config.yaml
experts_per_token: 2
hidden_act: "xielu"
norm: "rmsnorm"
beta1: 0.95
max_steps: 5845
Below are experts of layer 9 (counted from 0) of a mixture-of-experts language model. Rows are named router (the router's row for the expert), up (a neuron's input weights, with its number), down (a neuron's output weights, with its number) and show model dimensions 0-191. Each number is 50 + 12 x the weight over its row's rms, rounded and kept within 0 to 99.
Before each expert's rows: "gets" lists some tokens that make up at least twice as much of what it gets as of all text; "comes before" lists some tokens at least twice as common just after its tokens as in all text. This comes from a sample of Wikipedia text that the model never trained on. Tokens count by the router's weight.

# expert 20
gets: "1", "9", "2", "4", "3", "."
comes before: "5", "4", "6", "3", "7", "8"
router:46 64 49 45 63 64 46 34 62 24 32 72 51 41 26 43 60 50 34 63 41 36 64 33 42 58 50 49 54 71 45 33 51 32 39 57 47 45 42 50 88 57 62 63 56 39 69 42 43 52 70 45 52 47 47 42 40 52 51 40 50 43 26 54 64 32 53 46 76 53 42 44 51 48 42 48 59 59 29 53 57 41 66 56 58 64 65 56 46 42 54 53 64 41 53 41 32 86 54 22 41 57 53 48 46 38 53 50 48 49 51 48 29 66 69 59 50 73 63 61 52 56 58 53 58 57 48 42 49 58 40 47 63 43 78 61 34 46 66 47 48 51 73 30 53 61 58 46 45 49 45 96 54 53 58 23 39 38 32 46 63 49 44 47 46 68 49 55 55 59 43 66 52 41 53 45 48 53 42 52 43 43 29 41 65 46 45 44 52 50 26 33
up0:30 51 42 55 53 44 36 48 44 42 46 51 51 44 13 44 50 55 38 35 31 51 52 53 45 63 37 48 40 60 35 57 53 44 55 34 37 44 36 71 44 37 66 33 62 66 54 45 49 51 58 49 54 44 64 75 49 53 67 50 42 42 32 35 69 59 36 23 47 41 50 42 66 42 30 38 45 58 42 37 56 10 51 73 46 73 42 60 57 45 56 66 44 74 47 48 46 57 48 31 41 45 48 48 30 54 47 64 54 60 65 65 51 51 75 60 42 53 60 35 44 25 48 45 59 60 27 35 39 51 34 44 61 39 73 52 34 32 39 36 38 53 72 35 46 68 49 63 39 50 57 72 52 54 55 58 53 46 21 33 53 69 45 36 51 49 62 50 27 54 47 42 64 50 63 42 50 42 45 59 58 38 49 51 62 44 25 43 45 49 42 41
down0:58 56 52 27 49 52 40 64 88 47 50 55 32 46 52 70 60 51 61 49 44 55 70 50 58 53 40 53 75 51 58 46 35 53 60 42 40 47 63 43 41 60 44 56 33 41 60 37 53 41 46 54 31 34 68 46 44 28 39 40 59 57 49 44 51 38 41 53 53 54 57 64 43 39 48 59 70 28 69 55 34 41 42 62 67 50 45 52 45 29 61 66 20 53 64 56 49 58 43 37 64 42 46 56 48 38 48 54 57 48 44 55 56 33 44 44 67 54 78 40 48 65 51 57 60 78 63 41 35 54 46 51 54 32 53 78 59 55 51 58 66 56 25 47 44 69 47 49 50 76 57 42 42 23 36 60 52 46 37 34 50 49 42 56 51 50 69 47 77 76 65 60 62 65 24 37 56 32 49 56 57 48 27 58 52 64 54 54 56 73 53 50

# expert 22
gets: "0", "s", ")", "%", "5", "\""
comes before: " |", ".", " (", ":", ")", ";"
router:55 52 53 37 59 44 50 49 60 45 63 56 56 41 32 49 58 50 45 70 51 47 39 47 43 34 53 67 42 40 33 21 66 59 50 43 46 57 43 43 77 62 55 36 63 46 44 45 32 48 50 51 47 59 36 55 64 67 51 35 48 57 39 43 62 56 48 46 55 30 49 21 56 57 54 30 51 46 44 27 26 60 55 44 25 79 56 37 64 54 48 68 59 50 38 38 20 74 41 30 52 43 51 50 49 56 47 41 55 34 41 63 43 56 47 67 34 65 67 62 54 55 62 38 37 40 54 49 32 68 54 60 51 52 55 56 44 55 68 51 47 55 69 26 56 60 59 45 67 49 47 55 56 50 75 61 44 52 30 45 54 50 51 82 45 51 65 59 56 46 13 57 35 42 48 41 45 38 25 36 54 39 45 44 54 29 43 31 58 50 21 53
up0:47 49 53 54 45 55 47 37 32 41 51 42 35 45 44 35 35 37 53 30 57 49 29 52 67 48 34 45 69 60 40 43 70 48 69 41 58 59 51 44 50 53 37 63 71 49 58 48 53 39 64 45 58 30 54 54 54 50 52 29 73 48 44 62 68 53 43 50 53 49 48 43 85 49 52 71 60 60 60 56 63 54 42 73 55 59 51 60 51 25 52 55 42 80 46 42 10 62 29 43 42 35 72 51 62 62 48 65 28 60 65 62 58 56 55 51 56 57 57 44 63 58 55 40 44 52 62 52 46 40 50 68 61 48 45 64 79 58 33 35 61 68 72 55 54 59 69 55 32 41 46 60 66 42 49 65 55 32 42 72 70 39 34 52 56 55 50 59 66 44 26 44 63 51 61 49 59 65 54 26 54 59 50 45 51 49 59 58 40 43 66 66
down0:41 54 35 38 48 54 35 46 46 47 49 52 17 39 72 20 28 43 39 37 47 28 66 43 65 59 68 53 52 48 39 43 58 77 52 52 43 50 30 43 40 48 52 56 52 50 33 52 41 52 45 65 46 66 47 44 47 61 57 39 63 50 64 39 47 55 66 62 45 53 60 37 57 50 56 63 54 29 51 47 50 38 41 62 36 67 59 42 55 43 43 52 38 52 40 20 35 51 44 64 47 41 48 56 65 43 65 45 41 38 41 39 59 57 24 41 38 49 53 35 55 59 68 58 60 50 52 50 29 40 48 66 66 33 29 54 45 33 49 29 46 53 57 39 50 41 45 42 44 47 53 24 39 46 48 69 55 52 35 65 70 68 37 45 34 50 36 18 52 60 34 38 53 59 55 55 47 45 14 36 49 71 62 66 55 60 48 30 24 35 48 67

# expert 3
gets: "s", "ation", "al", "ing", "ity", "es"
comes before: "s", " of", ",", ".", " and", " in"
router:67 54 56 46 52 42 36 45 64 45 29 65 75 48 42 66 67 55 49 49 65 44 55 37 40 59 65 50 46 64 35 41 66 76 37 49 35 58 43 32 53 59 32 36 50 38 46 52 24 53 53 43 38 48 42 48 60 32 50 48 45 44 52 56 72 63 35 55 53 34 49 30 54 51 45 41 54 55 45 55 60 53 37 76 62 57 71 58 42 52 49 46 43 43 56 45 44 73 36 34 37 54 73 67 37 34 39 53 50 40 55 56 54 72 54 60 64 73 51 60 39 58 46 53 52 55 65 37 48 64 44 60 49 49 51 61 36 34 69 58 59 61 83 48 65 73 65 42 40 53 56 53 64 59 59 53 38 41 46 46 32 69 41 82 54 53 51 70 39 43 13 52 38 40 43 34 32 55 64 46 33 40 34 49 68 43 47 40 36 64 42 53
up0:21 62 53 49 63 67 45 53 31 51 33 44 55 33 52 47 46 47 48 52 42 65 43 47 65 55 65 47 49 47 31 24 25 59 52 62 53 42 62 52 42 52 33 56 38 73 30 41 41 42 43 63 51 32 42 70 39 45 20 30 37 36 51 62 38 48 56 54 61 38 68 44 46 36 63 79 49 44 39 52 77 63 44 60 51 46 55 50 60 54 34 54 63 59 31 67 58 43 35 50 35 68 74 56 39 54 53 56 36 57 62 52 50 60 62 57 49 57 59 77 46 25 58 42 75 35 47 49 46 54 50 48 61 48 48 74 45 69 62 63 48 57 40 46 43 33 45 57 51 38 45 27 24 57 55 48 38 58 35 43 61 39 39 72 41 56 56 49 59 52 35 57 47 31 51 73 53 27 56 40 41 32 55 47 57 30 46 69 49 47 48 44
down0:45 66 53 45 49 50 49 57 54 44 44 55 49 53 49 65 56 56 33 65 55 59 44 51 49 51 31 42 25 53 52 62 47 54 53 49 45 48 62 36 34 66 26 37 48 62 72 34 56 50 61 30 48 51 38 32 63 63 39 55 51 46 57 41 66 62 46 42 46 32 48 60 36 68 61 41 41 39 49 51 60 54 35 43 55 40 48 47 67 66 66 15 45 60 49 70 43 35 72 41 47 58 71 52 53 51 51 45 62 71 49 49 55 58 23 56 42 41 56 49 61 81 34 40 73 74 47 49 66 56 54 53 25 78 66 47 62 59 33 56 65 30 36 55 43 43 52 58 31 61 63 55 49 56 52 40 32 51 40 52 38 50 34 58 57 49 92 68 55 44 49 43 41 44 57 34 56 34 27 62 51 71 39 44 50 39 57 31 51 55 46 39

# expert 13
gets: ":", "-", "–", " |", " –", ";"
comes before: " ", "1", "2", "3", "0", "4"
router:50 43 33 58 51 48 66 49 72 34 48 66 61 45 33 50 53 54 25 74 46 43 53 36 48 30 45 39 46 38 40 34 58 43 37 52 38 78 65 44 71 51 45 50 56 38 57 53 26 38 65 36 58 61 41 61 48 42 50 39 54 43 36 46 41 66 27 46 60 52 37 32 48 35 47 46 49 41 40 50 36 39 53 67 46 54 44 48 72 42 58 66 72 32 41 48 50 62 45 54 44 48 61 67 54 33 52 71 37 37 36 50 58 57 38 57 22 73 72 57 52 60 55 42 40 42 47 47 48 60 67 56 46 47 62 56 39 51 51 44 41 78 51 43 66 72 59 38 54 31 59 54 68 60 71 48 35 47 57 47 48 29 46 59 37 70 30 56 45 63 39 64 40 45 63 20 45 54 52 36 36 25 42 48 57 61 58 51 26 55 51 30
up0:59 52 36 60 41 48 47 71 47 61 43 43 57 54 47 50 38 40 61 25 27 54 59 53 47 40 56 41 36 71 39 30 43 43 29 57 52 35 44 24 44 52 56 35 62 44 62 67 40 58 49 67 55 31 49 49 54 41 32 71 34 55 32 53 40 28 47 48 59 58 40 32 58 62 63 44 47 70 50 37 43 44 40 47 54 36 60 43 65 64 26 68 54 52 78 38 50 40 47 54 54 53 51 59 47 24 65 62 52 56 57 59 56 57 44 58 49 39 53 68 47 42 51 44 56 31 55 66 40 32 60 45 75 45 69 40 72 43 60 66 43 48 51 55 58 50 51 28 50 42 29 40 52 63 56 67 62 59 85 60 44 68 70 56 29 48 47 70 40 66 62 64 51 52 54 40 39 61 34 75 50 31 42 43 48 58 62 56 26 45 57 37
down0:47 54 50 47 66 43 74 29 58 41 52 50 62 59 44 48 51 35 63 63 65 46 52 26 49 48 57 66 60 22 51 59 44 56 65 61 57 48 55 53 69 53 45 65 69 37 41 67 62 64 38 51 51 52 38 51 52 54 60 48 29 41 25 44 74 35 47 56 41 37 45 57 51 53 48 57 54 44 60 32 45 35 45 56 47 47 29 34 54 48 63 55 45 41 49 71 38 42 52 53 13 43 40 55 58 46 48 44 43 58 39 69 45 70 60 44 41 49 36 29 41 62 28 49 31 58 25 46 42 59 28 33 55 54 54 41 23 40 53 37 41 40 47 71 39 54 70 52 38 42 57 22 39 49 69 54 68 60 44 50 46 40 31 48 47 42 70 48 38 47 79 39 46 46 68 60 55 44 54 68 57 44 47 40 60 54 86 53 36 46 40 48

# expert 21
gets: "ing", "ed", " with", " of", " for", " had"
comes before: " the", " to", " a", "ed", "ing", " his"
router:74 60 32 75 57 73 50 31 68 38 29 36 71 35 36 58 54 40 48 50 42 46 66 51 30 57 61 47 47 51 41 67 53 33 43 47 39 58 80 35 59 76 43 50 38 57 46 54 35 45 64 45 42 38 49 47 46 50 55 50 63 59 44 52 74 51 47 45 57 54 39 55 42 45 50 38 39 76 44 46 39 49 55 79 45 63 59 51 47 55 45 57 60 50 62 41 43 47 43 53 47 27 68 49 38 38 52 54 49 45 42 45 57 48 58 56 39 49 43 48 18 54 81 46 44 51 63 45 58 54 43 55 38 46 61 56 36 52 48 54 56 61 73 57 59 67 52 58 50 46 60 60 35 51 61 39 36 29 30 40 58 48 46 60 50 45 55 59 53 38 35 53 22 41 26 22 52 55 47 39 10 46 42 46 63 42 64 59 18 56 34 43
up0:41 38 60 51 42 53 58 48 62 40 41 59 63 31 45 60 62 50 27 44 43 49 61 46 53 67 48 43 54 59 68 48 58 28 43 45 31 60 71 63 28 69 33 57 50 34 52 56 54 57 52 58 31 55 51 36 65 39 42 34 49 48 52 54 62 55 41 61 35 54 50 66 42 41 42 31 41 63 60 66 55 49 53 66 44 38 71 31 46 51 48 70 57 48 63 48 46 31 48 56 77 25 37 44 50 42 50 52 51 57 49 48 50 61 58 59 36 51 57 76 33 50 71 34 55 61 33 58 56 63 52 58 41 30 33 38 35 41 54 61 42 44 43 28 48 59 31 75 44 29 48 33 43 40 41 62 52 56 44 70 19 41 57 50 56 50 78 37 45 47 33 35 44 34 35 40 39 60 20 67 42 48 58 62 63 56 53 45 26 66 61 56
down0:69 52 59 55 53 61 56 41 49 63 37 25 52 57 66 60 57 53 56 58 33 30 47 49 34 71 44 48 48 53 43 38 46 47 44 51 73 35 47 36 35 21 67 42 36 58 52 42 67 43 55 40 53 76 46 57 48 48 44 62 42 47 79 27 50 28 63 30 43 73 42 71 20 57 58 41 52 47 61 37 51 56 43 56 39 59 39 60 33 68 35 49 55 39 58 48 35 38 51 56 26 39 49 65 16 61 56 40 57 51 35 38 55 21 34 40 55 44 41 39 52 27 51 41 24 42 49 37 51 42 51 55 50 56 41 65 70 49 49 58 62 31 51 53 68 30 50 69 74 63 54 52 55 59 55 59 45 59 45 53 49 42 67 63 47 38 65 49 59 52 50 41 28 67 46 34 64 53 53 39 46 38 57 45 41 46 59 48 52 37 43 62

# expert 19
gets: " |", "\n", ";", " —", "---|---|---|---|", "%"
comes before: "\n", " |", "|", " ", "---|---|---|---|", " —"
router:59 59 40 46 55 74 43 59 57 47 43 34 51 43 42 33 66 51 47 66 66 58 57 43 43 49 54 72 42 57 42 42 65 57 43 46 46 43 52 44 99 53 57 60 54 41 51 42 39 64 66 61 50 43 45 34 38 46 58 41 55 42 23 51 52 39 39 59 50 45 40 36 46 42 28 27 50 46 43 45 63 71 47 48 22 38 57 39 47 43 49 54 33 30 64 45 38 48 41 58 72 41 73 42 53 41 34 55 42 47 39 52 52 67 54 73 61 61 43 49 44 38 53 57 47 65 53 54 62 68 49 48 52 46 60 60 37 51 61 57 32 79 65 53 51 68 60 68 52 37 49 47 61 83 79 28 36 52 38 33 59 42 40 57 53 54 72 53 46 55 44 65 41 53 47 46 37 27 66 40 39 36 49 36 54 43 55 48 36 67 31 61
up0:40 55 36 59 48 65 46 47 32 42 42 59 40 28 68 43 52 78 45 69 24 60 56 59 52 32 72 62 73 57 56 28 64 49 61 62 59 41 64 43 58 48 53 53 60 65 42 49 26 52 32 55 50 65 31 44 44 32 59 77 23 26 34 47 50 31 37 44 45 54 63 58 58 47 47 41 39 36 40 55 58 84 50 33 59 58 71 54 49 46 42 51 51 67 48 60 57 52 42 64 61 58 80 53 40 49 47 72 54 34 64 48 33 40 60 35 31 43 72 60 46 34 46 38 60 51 50 41 56 55 67 30 52 66 62 50 55 51 34 48 76 27 40 55 36 36 59 68 59 54 61 57 47 54 46 40 44 54 50 31 54 41 38 50 60 55 36 57 44 54 40 44 52 62 44 48 43 38 61 58 73 45 55 31 56 61 49 62 53 47 45 46
down0:59 57 72 41 40 61 55 55 71 62 51 69 48 45 44 51 53 47 51 50 60 96 49 77 49 53 56 43 50 68 55 42 55 62 65 28 54 31 38 54 63 65 45 41 61 65 39 57 41 49 29 44 51 72 61 38 45 63 37 50 43 46 33 56 40 46 45 29 39 68 69 31 63 41 52 65 40 62 55 39 62 90 47 57 60 67 37 42 64 64 45 61 57 41 41 48 37 36 40 50 59 52 46 41 44 49 46 48 60 54 66 60 53 58 57 42 52 52 34 40 60 45 65 55 70 49 61 42 77 61 62 29 41 40 26 51 39 34 38 53 77 39 43 52 55 59 54 37 78 51 55 80 36 46 54 36 47 68 69 59 49 61 51 35 51 52 39 38 53 50 51 52 43 38 57 40 35 63 55 38 62 49 46 51 50 65 55 39 52 69 38 45

# expert 25
gets: "\n", ".", "==", "===", " ==", ")."
comes before: "\n", "==", " The", "===", "The", " In"
router:58 42 44 67 47 49 46 56 65 37 29 53 52 48 43 51 61 35 47 45 64 40 64 52 45 55 64 72 37 71 35 45 56 42 44 73 51 55 48 54 87 55 38 56 60 47 50 57 41 43 64 36 57 47 24 64 48 41 51 41 54 51 29 39 69 48 41 61 37 40 46 28 57 55 33 61 56 46 43 38 56 47 28 44 56 61 49 36 63 58 60 61 78 62 58 53 39 56 49 19 54 38 64 47 35 33 46 56 43 31 34 55 47 54 46 57 67 56 36 49 41 70 47 52 50 57 49 46 49 62 61 44 43 60 61 32 58 37 51 72 44 71 87 34 56 65 62 62 63 50 40 65 61 70 47 48 37 45 37 39 42 60 51 60 52 73 52 53 31 53 51 54 47 44 16 59 37 29 54 45 25 33 45 36 42 49 50 44 29 63 52 42
up0:33 60 57 53 21 51 53 44 47 58 54 43 45 43 48 39 37 70 49 42 62 51 55 24 58 69 40 31 74 29 30 57 25 56 24 47 45 31 57 55 67 44 33 56 45 49 59 44 50 42 36 54 48 47 52 48 52 60 60 49 63 28 44 50 43 53 59 46 47 43 30 47 55 37 42 55 52 55 50 50 51 47 41 36 71 52 50 57 42 65 61 39 71 54 64 37 54 36 38 53 49 54 49 45 52 22 56 32 64 40 38 55 48 52 66 20 52 50 77 38 37 51 41 34 29 34 50 49 37 35 50 49 65 70 55 51 54 32 48 77 22 44 66 23 42 50 65 53 36 35 55 48 53 44 59 64 52 41 22 59 28 59 42 66 41 55 59 50 35 43 64 53 30 39 38 55 55 49 58 45 45 29 41 53 26 62 58 57 60 41 53 44
down0:24 45 45 37 34 73 29 41 45 59 65 48 58 63 43 45 37 23 52 48 65 68 51 70 59 37 48 57 48 64 58 57 42 62 49 57 43 60 40 81 54 41 64 64 51 43 13 58 47 33 57 70 37 69 59 40 21 60 67 60 43 48 23 54 38 68 42 47 38 30 54 47 60 51 55 56 52 46 66 55 44 60 57 42 75 48 27 73 46 64 35 37 40 39 44 53 64 62 34 62 61 56 59 67 44 40 57 47 44 61 51 46 53 32 48 74 48 61 37 56 51 50 34 53 62 37 37 68 43 49 51 57 51 44 43 40 39 53 53 45 57 69 48 74 50 64 27 44 66 60 63 61 32 45 52 55 59 52 74 40 55 63 51 34 52 44 31 44 49 52 61 65 56 47 38 60 48 59 37 70 49 50 33 53 56 56 34 56 48 54 46 36

# expert 14
gets: " was", " is", "ed", " were", " as", " be"
comes before: " in", " by", " to", " a", " as", " on"
router:65 42 41 41 63 47 40 46 67 51 30 30 57 45 49 38 69 56 23 44 55 53 59 34 43 20 72 28 58 66 44 40 91 51 36 42 53 59 61 48 63 47 59 57 96 45 55 32 41 61 43 41 39 70 59 49 51 58 53 42 72 47 35 56 54 50 42 49 51 27 43 57 42 55 47 37 39 44 43 57 58 39 44 49 48 53 42 49 56 44 70 73 55 42 63 57 54 72 37 49 67 47 59 64 38 52 47 81 43 42 36 41 64 56 45 60 30 53 58 52 71 55 54 42 60 56 57 51 53 64 55 54 51 64 54 46 36 45 82 46 40 66 59 28 54 50 56 61 43 45 38 66 51 61 47 49 45 60 49 33 56 53 50 49 58 60 50 58 38 50 12 57 46 62 50 40 45 46 32 45 49 57 42 41 61 47 41 65 63 53 25 41
up0:47 47 79 52 52 52 32 55 57 44 47 66 63 51 52 47 58 45 46 78 59 32 67 42 38 59 50 18 55 55 44 42 68 58 48 63 38 59 42 49 82 85 52 40 55 59 48 51 70 47 68 49 47 56 42 44 40 61 70 64 40 40 65 57 64 74 54 34 53 38 55 56 50 56 55 42 49 54 59 50 54 33 52 39 53 56 44 34 44 68 45 58 47 57 44 41 52 58 45 78 67 76 56 59 51 43 54 35 65 64 33 38 62 55 59 46 63 33 60 67 29 64 61 34 55 56 58 28 47 55 69 55 33 51 39 18 43 44 41 49 47 69 20 43 64 65 55 71 48 48 41 40 64 41 41 60 41 63 41 34 65 56 51 61 63 44 62 43 49 29 38 41 67 52 43 56 47 33 37 55 48 65 42 44 46 48 38 55 61 56 49 60
down0:59 34 51 47 31 44 43 38 63 53 68 41 53 41 59 52 68 46 53 39 60 44 54 37 39 58 71 56 40 42 52 57 47 44 47 49 47 68 62 57 60 48 53 44 55 47 71 60 34 55 84 35 60 56 56 49 73 29 51 37 51 42 60 41 46 44 42 32 66 39 38 70 23 43 38 24 39 63 42 40 58 47 56 42 54 36 48 23 27 48 41 41 33 54 59 60 39 55 45 52 61 68 31 70 35 46 55 44 74 56 42 41 48 67 43 69 56 50 56 43 48 61 52 43 50 48 57 58 55 55 59 51 44 37 53 28 36 63 67 70 64 25 60 53 32 22 46 58 56 64 55 59 45 60 39 56 58 23 46 74 49 47 50 45 63 42 69 73 30 43 61 55 65 54 63 29 53 42 53 39 33 66 50 73 51 57 35 42 55 48 36 36

# expert 7
gets: " |", "|", ";", " November", " May", " October"
comes before: " ", " —", " \"", " USA", " −", " $"
router:52 48 40 62 48 64 38 45 55 51 39 66 58 46 32 73 62 49 46 57 55 47 48 30 46 47 57 50 36 44 32 31 56 70 44 37 52 44 40 44 57 55 60 46 57 49 43 49 37 61 42 42 35 24 47 52 35 56 47 41 75 45 41 72 49 36 50 46 63 47 37 43 52 35 52 35 34 46 24 34 53 44 39 50 38 69 64 52 74 44 41 59 71 41 43 59 54 38 38 52 55 44 63 52 52 48 39 80 45 50 26 59 55 65 44 62 59 47 38 58 54 64 58 56 43 66 55 64 40 59 45 51 59 54 81 58 32 44 58 57 64 46 52 43 41 41 55 50 50 29 56 59 46 77 76 47 43 48 41 38 45 52 48 79 50 44 48 58 57 66 50 85 47 47 49 16 46 65 48 35 29 33 32 47 53 27 62 35 23 62 46 56
up0:44 56 45 58 50 45 39 64 44 62 48 30 45 44 63 27 45 68 74 67 52 66 31 58 57 19 49 50 52 53 47 20 42 39 56 40 51 62 65 44 67 44 54 48 55 52 37 55 45 68 61 50 51 44 40 53 47 54 64 48 53 60 58 35 49 60 62 26 50 74 70 64 44 54 46 58 42 47 32 32 53 20 38 42 47 61 47 45 47 40 58 55 44 49 49 70 45 60 39 26 44 31 37 40 48 46 41 33 65 55 43 57 64 52 66 40 78 69 33 28 51 51 57 63 33 35 47 57 35 63 58 51 34 63 34 41 41 70 47 54 29 42 57 49 30 49 49 41 39 45 54 62 73 36 55 37 56 47 62 42 56 50 42 46 61 74 60 59 63 47 31 52 48 44 49 76 47 61 64 46 51 28 42 48 41 50 54 63 54 71 82 60
down0:45 39 47 42 39 32 52 54 70 54 68 51 51 33 70 53 41 35 51 42 59 45 47 28 49 51 25 50 55 49 66 34 54 37 50 60 35 45 46 50 27 40 21 44 41 39 55 54 46 72 47 24 60 67 44 55 50 55 36 55 49 81 43 48 46 40 58 40 56 38 47 40 23 56 50 50 39 71 34 50 67 60 49 48 38 40 44 34 51 68 56 46 36 51 35 60 41 40 47 54 46 73 70 52 47 63 52 69 51 53 45 37 25 64 47 54 44 57 45 37 40 60 65 26 47 58 45 59 55 61 45 56 53 62 72 58 55 63 50 71 57 56 52 59 33 44 61 53 43 50 43 41 49 54 56 67 50 44 46 55 40 50 56 46 28 62 55 63 31 52 30 44 35 42 97 46 44 34 56 64 23 52 48 42 73 43 34 52 53 42 22 44

# expert 8
gets: "\n", "-", "===", "=", "|", "=="
comes before: "-", "|", ":", "\n", "=", " •"
router:64 51 55 64 40 34 46 46 64 33 46 23 46 38 46 57 62 51 43 65 34 44 31 49 43 42 43 43 55 62 48 39 47 40 49 53 47 48 51 38 70 62 28 51 45 41 37 44 42 58 72 49 42 55 40 47 60 63 79 39 62 47 15 76 49 63 38 52 82 40 47 15 44 23 58 50 35 51 44 44 57 55 41 53 39 54 47 52 77 32 36 62 52 55 70 56 33 50 45 56 42 51 66 54 32 47 37 57 49 27 35 45 24 48 52 49 61 72 66 52 46 49 52 39 41 42 70 43 55 49 23 62 47 43 40 41 53 40 58 50 41 47 55 42 47 44 77 62 49 47 45 52 47 57 69 56 54 55 32 31 65 73 40 69 56 60 47 43 60 60 47 60 27 54 60 36 48 49 47 38 27 70 43 60 48 47 58 55 46 68 49 57
up0:42 47 65 68 60 57 46 48 51 57 37 67 49 44 39 50 37 38 36 46 48 41 55 51 28 50 51 58 56 42 56 54 34 55 59 58 43 61 60 39 91 36 40 27 66 56 44 44 45 31 38 72 55 34 57 37 35 60 34 41 58 62 38 60 70 39 52 45 37 45 52 43 71 52 71 52 52 32 60 36 69 57 57 56 62 46 34 55 68 49 63 54 43 57 50 74 35 66 39 48 48 32 36 67 49 59 63 70 57 40 74 34 38 45 42 46 35 43 40 48 44 57 51 43 47 62 63 38 65 50 48 40 33 57 47 38 67 52 46 64 52 64 48 49 69 51 46 66 54 47 53 63 45 61 59 45 46 72 66 62 76 53 27 45 47 42 82 47 63 66 37 61 29 66 50 40 53 55 45 63 46 59 59 58 38 67 65 26 56 41 74 53
down0:45 62 45 45 36 60 39 50 44 53 48 57 68 55 41 56 26 76 64 57 56 44 56 37 35 27 46 51 65 47 42 58 56 52 45 33 41 46 58 67 47 34 39 58 54 44 45 44 50 56 57 24 50 36 33 49 54 37 57 53 34 22 60 51 49 54 53 38 52 49 30 48 65 38 41 34 37 43 47 39 32 29 57 39 48 73 45 56 45 35 43 49 63 74 65 43 78 39 47 59 40 25 26 43 41 51 52 39 49 52 42 50 53 61 63 45 44 22 40 32 42 52 49 44 29 40 45 37 58 51 71 54 70 46 72 41 55 32 59 36 59 34 63 40 58 55 35 52 50 63 40 34 52 60 14 65 52 43 58 39 54 48 38 53 29 42 48 29 61 72 47 37 53 59 43 72 54 56 40 50 46 56 50 68 75 40 43 50 70 57 53 65

# expert 24
gets: "2", "0", "1", "9", "3", "8"
comes before: "0", "9", "1", "8", "2", "7"
router:46 58 49 63 48 53 56 34 56 50 52 54 63 31 41 60 58 41 39 48 59 44 30 39 29 24 57 46 59 78 34 39 65 36 44 46 63 52 51 48 57 63 51 40 54 51 61 65 44 80 33 33 49 43 58 45 52 37 40 19 53 38 32 49 60 75 25 36 52 51 42 40 64 53 48 52 45 55 27 39 46 26 33 64 41 56 58 48 43 40 65 55 82 45 44 63 31 61 36 42 60 46 66 74 33 46 47 43 54 36 45 48 44 54 48 77 47 37 43 49 35 85 49 47 21 63 51 54 45 55 42 57 44 50 63 46 39 56 58 52 57 91 47 53 57 55 41 41 53 42 45 63 50 52 56 41 49 42 49 47 57 58 54 57 55 56 58 63 50 50 24 64 39 59 59 52 29 48 54 30 28 57 54 58 39 42 52 53 37 54 33 56
up0:66 51 56 52 29 38 40 63 62 45 76 47 48 48 36 46 69 61 72 58 76 62 44 42 65 53 43 31 24 72 62 59 33 36 16 33 49 37 52 86 50 41 42 48 36 45 59 68 44 52 45 42 39 39 40 49 46 77 43 30 31 41 47 36 56 43 48 54 52 59 59 43 46 55 44 44 60 68 54 53 57 51 47 46 54 53 76 39 59 55 27 47 47 43 51 27 28 45 50 70 40 48 54 45 41 28 35 33 60 39 23 43 61 33 59 37 51 49 66 53 40 54 65 33 39 49 47 67 45 28 65 63 51 43 60 63 39 41 53 43 38 60 56 48 70 43 46 56 56 36 47 61 47 23 54 54 52 53 48 50 42 38 28 57 49 59 41 50 50 43 38 77 66 53 66 54 44 39 43 41 55 48 56 49 70 45 38 44 44 48 44 49
down0:24 36 75 42 31 48 50 35 53 63 50 47 66 47 48 67 82 41 45 42 47 39 45 47 29 42 43 73 65 31 53 41 58 47 67 61 59 71 38 49 52 51 47 39 63 54 29 46 47 40 15 70 55 45 61 54 60 47 55 63 70 51 49 52 56 62 72 50 58 39 30 43 62 32 48 45 49 68 81 65 44 50 48 46 43 50 62 53 56 40 48 63 49 45 31 67 58 33 58 47 66 49 55 53 50 45 73 43 45 61 35 61 54 49 62 50 57 46 60 66 62 57 45 41 29 49 53 36 48 61 35 54 44 52 59 54 52 58 62 60 60 44 57 53 61 51 41 55 48 48 58 42 35 46 87 48 37 51 20 52 37 35 43 51 45 54 39 27 34 51 58 45 42 44 32 54 60 44 58 71 43 65 46 72 25 56 72 60 36 43 37 36